python train.py --d_shared_expert=0 --activation="swiglu" --moe_layers=[0, 2, 4, 6] --routed_scale=1.0 --lr_router=0.00192 --norm_eps=1e-05 --lr=0.00277 --dataset="wikipedia_en"
Below are experts of layer 4 (counted from 0) of a mixture-of-experts language model. Rows are named router (the router's row for the expert), gate (a neuron's input weights, with its number), up (a neuron's input weights, with its number), down (a neuron's output weights, with its number) and show model dimensions 0-127. Each number is 128 + 32 x the weight over its row's rms, rounded and kept within 0 to 255. Numbers have three digits each.
After each expert's rows: a language model's description of what the expert responds to. This comes from a sample of Wikipedia text that the model never trained on.

# expert 4
router:058126123177151081130204105127131128136142097120112117124121105130093134092154098118162069105134117173128179129167105141153142143150196086172157121075083173112067068152149106181151129150137061186104178138100129128130100134124103117166065205163130160126143077172134100152100096111111066147165105121116142083136160078104127211126129144096117145104135122086093160130143091115129102166122
gate11:153122120144067143180118156127133139109169117156155105075061151114157130179179114141067141144104137155139118136150180183152140125082089137109088175162152189100126124102094089113126048203083146104143103162148137122153195096174137107085152120153158154096127147071099164177143205142113144122130122153161164070086106144102106137088135088115137116068175087158090104124119106153121140139103
up11:122104130160091112209124149142070095161180125131138168105100161134189087143169122132123160083183127172091110144103148188087070074084096120100062109155120119148106134118113134132157067155159090096138101073175164131146158090080115159123150147179145113138101161133103144168148119111111118149065144136129081117142131117120154162137114145134220132101164100114145158164097066089157184153097
down11:143143154149081151084152192129080126095214142138120126104138114091187119165153150105139091151144143159180106117150131114165068111114087145097125195118103130124131145143167087102162129170133111101098132131148166063089183136146189121104116148109099139095147161118122152156161159111197112121124079130144088111149135000103108173096087127122113189143091111104117109153126119112147134102137
Description: Commas and clause connectors. Commas after place names and dates, and connectors like and, as, but, which, was, is, including thousands separators in tables.

# expert 17
router:091124116169178151061131147132165109167095105148137116075112145099097121161133129167148114122083209119127095091120142067114115108141151143147078107158207118101113105182072175183180141091179102088094165096103146098164102175123139094129151102155126137097108154145143165129116095131111087132141164171089087157059122196149152168131108178141096124096130108125083143125115123134161176150201
gate0:122115088111145113098168137086120078145182170148098130087146124119079116074131162100102200125117080148175159094091146133196093136118163171134122125127179148149180123171155129129150142125060138119154125136105120142186119124057129166114094128106148146080052111112096169180101080118130104123190120139140101167169153173128153164067174126199109148163083127170111159132082144126153170130139
up0:207126110106124095087017113130080127138160166137125097158207085089078125132125116155156159123145131153154201133124113137106133133121093109124156086151149068106128159119183164153155139127189136144096154126141092103129090097179140149187101143117135049118093147122114125150125131109103131085165097122146111121161110079123136185069131089127110080143144181120117157113147108148078069078091
down0:150145115138033143116081158068116153133184145133154108151142118149176160143106105156130118131125132156169158091111126120141133130128088143146124126125041140151085112121183196159141133106147142152140170086106162124165138117118093103052154111109158098124180152141154137117170154114111099140162122099119164138104159148077201110149092101110159091072158075076081191166155166118180098171190
Description: Word-final pieces. Last pieces of words and names just before a comma, line break or and, such as le in trouble, son, ley, ins.

# expert 27
router:140109092100108190167122114134158125071139106134183096095139141158128144157108160124124106173189130102160174123136079134078108132168136153083126131154087130127139080145133120092092143127044104206115125129172142163092154072090117182154135216125163105120168120134106147105156135099131215151110106097129108038171087124059092133116077127143166151132110140152119143142092142165101140140103
gate0:102134177097100137111096065184146106138181165178083115137122151124106129120143142098195137137118112065144170155184108107150168102125114189081118127155080168076132153125110152152100095091133120167043103174136118164110212149066106115117149110096133081187115124099128175127132154110129159130122145126085089123087077157182137180111114099116158126131117089115164125220137145125111119126151
up0:109109129086139121146114110170119164131086132124172141148136117132198139103143144144102074150126112146110109155115133206159139096112140091162137161099161101113190128142164103103155089188174071118189145119055155111129055124115081078133063104126070149161184167173167113075158130171146095144140156124199179168145176159193135090111116132139084120148111123135130091151141083121139122140155
down0:159109152114107138072081087148135097071118118158130082062153150143118093162145118143131146115135076119077121133100155111190179124105150111141125164141092149164148092151139108190046017132167131125091112143153099136085129097158139142127148159137144077128132108099101093118109181152100084090130151169180176087094113135143110118139083139104126072074161151177131078100130172172165114155160
Description: m/g word pieces. Pieces with m or g and prefixes un, ab, dis, reg, im, inside words, e.g. beginning, hegemony, packages, Muhammad.

# expert 22
router:157130145192093151111143129149178145088136128091157190117104139160146115088091151114156187157141112124117129129086130080149088047100122101118133139148183120185131140068118118167150172153111128195090098124082134189139148153110136156131130109151191114084093127077172151100177171169155136125182120098145080140092168148136125149126126162108158123184161137099192084155132150095150136054181
gate0:135136150161137171126144065137122093122147106133221192123151136122184060079147081129145085142155126113129101180120162116116122157125065119159107090198135138079143135104132123130081158132132108139139163188123095101172143130133110136169114141096142165104099171145119088144085177165125130122149063176199187086137112107199187089137190136125123137117108122139169080156148185135124120111125
up0:153168177089183113074090113149120088074151125109177160133098087113194140052104152136133123136152136104058137077147068128154103116109066054109129133168157168088145138175134106102162146168125151120112137152156090131180084159069166163100097166117172132098103161126147125157087133128112091145126120145166159109176187068161103170144154148133119124163170154145172129114147081169114142127131
down0:122129162127080113090123050123069130113145112112097120149170107172108149093099113155148078129155192170121131197141139146161112101097093101121112135148106122138138080134138081136100135156140093165146137085103143150161169106131168128154140148087104149153071089065134131178157133155074151173136168145126134129122173085036045130085170141110132122130064116158073120153156128155184183155100
Description: Word-final y and endings. Final or inner pieces like y in rhythm, is, us, ies, ry, ey, as in campus, Xanthus, lengthwise, plus capitals in acronyms.

# expert 31
router:144125125139197148164109150140084121120173140088179124071135150158105187157143064125170123110145170169066086156160182183145113202160184122164113172093152098069138158176131114142136092119193124131163119177151100184153133057124110087113114114133161136118134143141130085090160151087062163096178116108136108124094118099115135111109140148153186160129119146175154146140139105148147121075096
gate0:142127168154064182180194103146096109170101138107107111155140166165141057133160102142142098089161069109113146117130153130110119182157109111108147154086127158162136147140083171136137084137156094148124099130112066195184176135127124157116104120098171153096079144139156150164110136124169090087203083118120134183167066084135081082070148133161116134128163065126076123128129127152157136151158
up0:069125163098148107125170175105122183105107048103151132136134092124147178127123192150100112131209102130126124089101110147089156091134117093082118200144106125168088136139162122093203146111092102181126091130108121113118102159129109094133159078103107086129147168188134121101113114124084097080116127072062127091151138161202126093135109121072110165115137095178128171151099176097127135094103
down0:126102117124103086175164125160102146153158130159153112150190137181126160120118174114143117182113153133157085138131116126145137117125093111158194153153091131125144146123154065134133105207178124155187138108107120115144090143135108129106091140048123094128108104164106150189115166108163108092111115116118111138045165177117094172059127120145162044190120042097118120094105096163115120079137
Description: Prepositions and conjunctions. Prepositions and linking words like of, in, for, with, on, by, that, during, usually after a noun or verb and before the.

# expert 1
router:129153154128152158101158130082123098150108153154105120142147163175153129112172146130119150114137165166075141152091160145124121126167110129110117144127076214101126163057099106159123160081130128102129157183085073100106158122093203159075206132152071135100104127044142114148106145151126132080135118133134077133155146152190181146122093074109102108096202148154093127172145090124074111138158
gate3:147122114066129141126099122147102120141125149143128111142130117161085126130080128109161090106101102121191139145148139097090164205145117138122136111097168186061162066096167098136122135149136157115129196115171105112155116076093199127123138175135131048124143136172084129104096105113093166160099163150154101131075105152173195130063122157143152133086083170131180188144074109177162131146096
up3:156152157175135163137091130151143122112156094162095108127188034117160118065102115128149118174153184125137163052148117181085083093119130099061172165154106144176108092145158137098154141105111131098117094114105116133185092133153104117060121127100134117078164155083115143132133181110110121178100125125089116165109119186157188136185161114114154133126179180171106144088148175123155116092151
down3:123118074165179168149069162097159106142154120031148137118087125144137126131117113101104119127149123166183106114164159172081127127111113092106149189040098165120175157166130112113165080120108156186130162084152153086127085071102152158166164134122170081054084107106135171138137157100156145152125071137119109084136116107145115128087122112112072116157164105119141101146154088136106154083182
Description: Determiners and noun suffixes. Articles and possessives like the, his, its after prepositions, plus noun-ending pieces such as -ation, -ment, -ity in headings.

# expert 26
router:071112151121126159152090086164115144076141153102109176149188138156139134150156162077037111115120154135071142102132169150073150138102137143079158100087129067137087069093135153125155079144086177113165168109177116079081092086166134063154169136123110136146119163145171123179099092156128169148140127147144174117146126144132121136095148162164047147129114136135160109132066184105130103156144
gate8:127112099111099151156129151158152124132178155184098217081167166141129173079125110131135099061125067110120134124105120140115156102055150174188086151128209142132152122067139122173107097138133072175089141145106148103203119145151094117147103109181123160150119111192121100157131118130129067170136091108145148135082129086113138163103133143114109168084105162097083168148084133156106141083154
up8:190106144184163142119149168139141069138109095155160091146112158147070125119116128085161198117106142124209164162143133163161103146148133186112080151169114154114113079143096136133120138134083190182142076149172140088105142108083125127203098117183122120120071144099118103073103099119157154088064108087148132160122196154125131112163188133109128127175111122167117164112089140132140153183119
down8:152197130148044139105115158144174045107151140134134146117128150124058140147158145122110132121100161095157130178126196122078150069086124162102128116141188158157164134183177111112128137152119074113103115151099160159162178088105121165124116100127132071138086111103102095142163179115096162098154131171101116158063152145097121087141139138097089103162092109181194130161154089156167167125121
Description: Lowercase word beginnings. First pieces of common words after the, a or of, such as cl in class, w in western, f, p, st, sh.

# expert 7
router:103088088175172097199094096138098132108129107147106116112099097100138177147132088120137074104093141099204075127129140122102200101132153183163140137130084124142178137066139102142119152152127119134159119131092103131142174136147057133075149159163203143134115087188141124099152159154128130130124152156107123151132175105137145130145095057083163130131206133119159137135148192132049149183143
gate0:094108121130149131144142035154111104097158130187127137135112144079107176114107122109119130158108133133122131095112144133150155068163165195131162150140085134139086176071179121148139159121197149164120117159115050149160119140160115087105130111118119074176103141141149120145095081091186102071143079135151078189126130122121137156084212181068141162153109118121161117095166157131158166081122
up0:124117107102081147103126106214163143102129109098077113149131137140164081133114087158134198138121155175154146125133154123092118106152075085159101121149123137095126063156118096150175121057127128126165150099146147068131127136181119166123120087153167156094141123184110130132115115143087099077060108115109161092161098150166115139211102106179172138119063162101185135142134113124053086130176
down0:168154104117175118114102117059159104135142151110144084120091130119124131138072158103135069112139090075130058143146152136094126137130079163158123138155122131130120125117145081145173145160151074097153186114114154195111081161106110134116131154139119157187088125100133204090115067203156132147128103149172076128081102119133104074080075123141122079095160095142085200156103138191152162138124
Description: Short function words, fragments. Words like to, an, her, up, out, all, as in made up of, plus mid-word pieces like -ly, ro, pro.

# expert 15
router:149136140070116127144114104134105143146116134126101179099130105140135123153128169122123116102147105092129138139163183185062119222096075123133092119099121138116144129069140144082125095084209159101139139081182109095122095137106151145102124148061092107170165087087102125092084167128098190148112121076104148073191079129128153135166123131093204155102156110113118155092091155100157079124080
gate8:129115142172151122125147127083108141074180096113118167119132163149096112124132080110130111116137154084104126129129145100120101104139140125103108110086122166210206134099076144105109131088112097151130137082124108107167098096185055144139150111184149180206068130118158154132112083109106154149128135145192153063078099085113140105148112169077098108090178194142085110118073100134094121072140
up8:163123130113079166181188175108133129173116091083181117108106123083118148155157155077157179100192108178112126172135103125143094150110119098128092084108114086118110139109134146133114097138186140125183166141192170126119145126097120121094118113135092090194150134097080055112100183193132113117136105151168134151109067121157103140128108068200106093157106116153148103099099131158140129123045
down8:122146152080144122121127194135091158128076122141139146099112118089134112116135141165095125146123064137113154143124161156118186090114164083109187150128143125145161070165117114117125129049106063126090136121083102091143217138158160162120154105138101150124126132094218158106129127175140133067108143094128180128179109131170122105143153142201142107074103135132136122094071134101121109042190
Description: Word-initial consonants. Single consonant word starts like d, c, b, l, p, Ch, after a space or prefix, e.g. dramatic, preserved, liability, uncompromising.

# expert 30
router:142129153134076055161092166116140087111150070082154141145128198144108082067140126155101073150127131106140154131127084113143109168103152119140115137069126089120156153109154140127121158131157107120069161123122167132099162124141152120159084157123098085152098089152085093123162117101161086144151040104103104158144092093139101118096218120130161115197122105146163123174100107163222141114174
gate3:121099127092099084133166100127063135091164147185119162079100130187079084148095105096133146079164101145152088113166161138090156142094158134196167119105105106099079167111135089176112160121122079119144107084123153180174110118107135163078107130142131110156176085116131086123124126100133167069106125131113099155117117083156123183141112167156111065123159127077179148111197087160112189135180
up3:111138174152096193105098142160123075134041136050139156159108169153122130101147094102106132101062196103189137166146075102132088110129146170124183089092123116162110104120145111075139151134116099176107072098147104129124144073162089091146108116160127150128106118131128117110136152112086117184119172129079180082127092116153099129114144170123066145119149064151092092183123099111118162163086
down3:161108109202132123060125139130135127079113105163126104126168131181121167096170165142134189113122084178126167166115161089101125104159108091143095118147149141116145102104195173109129143169101106132090113102116086120132063101189090154168013083140123167153187131127142103145180166139089128080144137129130127153174090085131174131132128147105147125155093168140157165185149169156164155127153
Description: Line-start markup. Hyphen bullets, section ==, table pipes, opening parentheses and quotes at line starts or list items, e.g. - Junction list, ==Receiving.

# expert 19
router:154050153118156099139204117127066116128116138160142133084119091128152114146083090130067104160177144143113121157146159167186159082110126152172110124134089143147145169127118125149051108138153086127097136162166129102089168095123131148163139091145082180174113111099051113158073120126099126159125140141138138088113119123176187140122125064097115122079126152188192152104099096095116176183161
gate3:120099166132184104143173103161140093085045075127139146084194110080141159092113127151082167105093165098141158132150116093124096166109155158164113110075172160145156169146093098126136145137166080135091155150138148131150082122099170086091126109113118107133129179143114091104109104107078157171120125100152159113123201105117162068108197132121131149123141123104167118198056160110102138184177
up3:097152121139143150134104104113154094122128094114124092119149154141139159165151158130098160105178147137140102126142086122139120159130135093120125050130093118176162150146061149136135091160090070111135122120088148127093092070175171131071127165091088094099165053054147084164120174089130100137110059172127083077080155140159124170126135125054186147133109095099139204146135144117140114133194
down3:159122203142153183153155131115106196107134122130093093154152065140137138093122125145178137086093105152173133077181087156103149147126117121142082127133093117154133185036148122070123153165106066137097132124141207128087110176108163149144131097124083138131185117122141122126134130144166140151160108154121072063157175062118109157157125121124128134197151120173149152175146094100142107188120
Description: Verb endings and participles. Past-tense and participle endings like -ed, -ing, -ated in exposed, managed, involved, plus auxiliaries and words like been, was, not.

# expert 24
router:095158144114149159127104126149208104176140094126112184106114095110072145103145132156180155158087146151158114124071080129062135146068135089109137113092151110151106149153125146159163171131165127101131122130123083118100089144104156084120108071178105108117128148156118188152171203131156104129177176070160052106137150168134114127138169113130090114065138149112102187147087138178089103111187
gate2:176148048102170112103148110133090166133163143134180119123143103146157131162124141175070052110126175115086130099125173120158128140146105109108116106201125105139052071146153087136093137093098138119124093140166072142180128103160117094071131131128084171104097146117058142085156143129154167145087123120161161120088181088103133176144166156118140131086170146186110149163064148141106105095100
up2:159083107128074056136155079157122166156104162136172093081103136076102174185109146083109129164134166124158168111193193176113131136146074109162143108100137125093152158088122099150107144113157132099164098109130165141112134160172106176108098168086095214142115165122127115115101183149156116138123127119203104137194139112158142088141096101122132129173133079108129187171158113110149122186100
down2:172133086135141148171081121131154126144163123165185169149127120143113106067169172172107122132128123150135091136164078179141121147122067065137111183119226200126117100118079090101098155123151151111102101136090132144143162131120120082160113166114119115088135143094123119172126153122217126149099121116131148092133134087162103139128228155169135152135117092158147144168052181138169121119096
Description: Name endings and quotes. End pieces of foreign personal and place names, such as k, n, ark, son, ton, and accented byte pieces, plus closing quotes.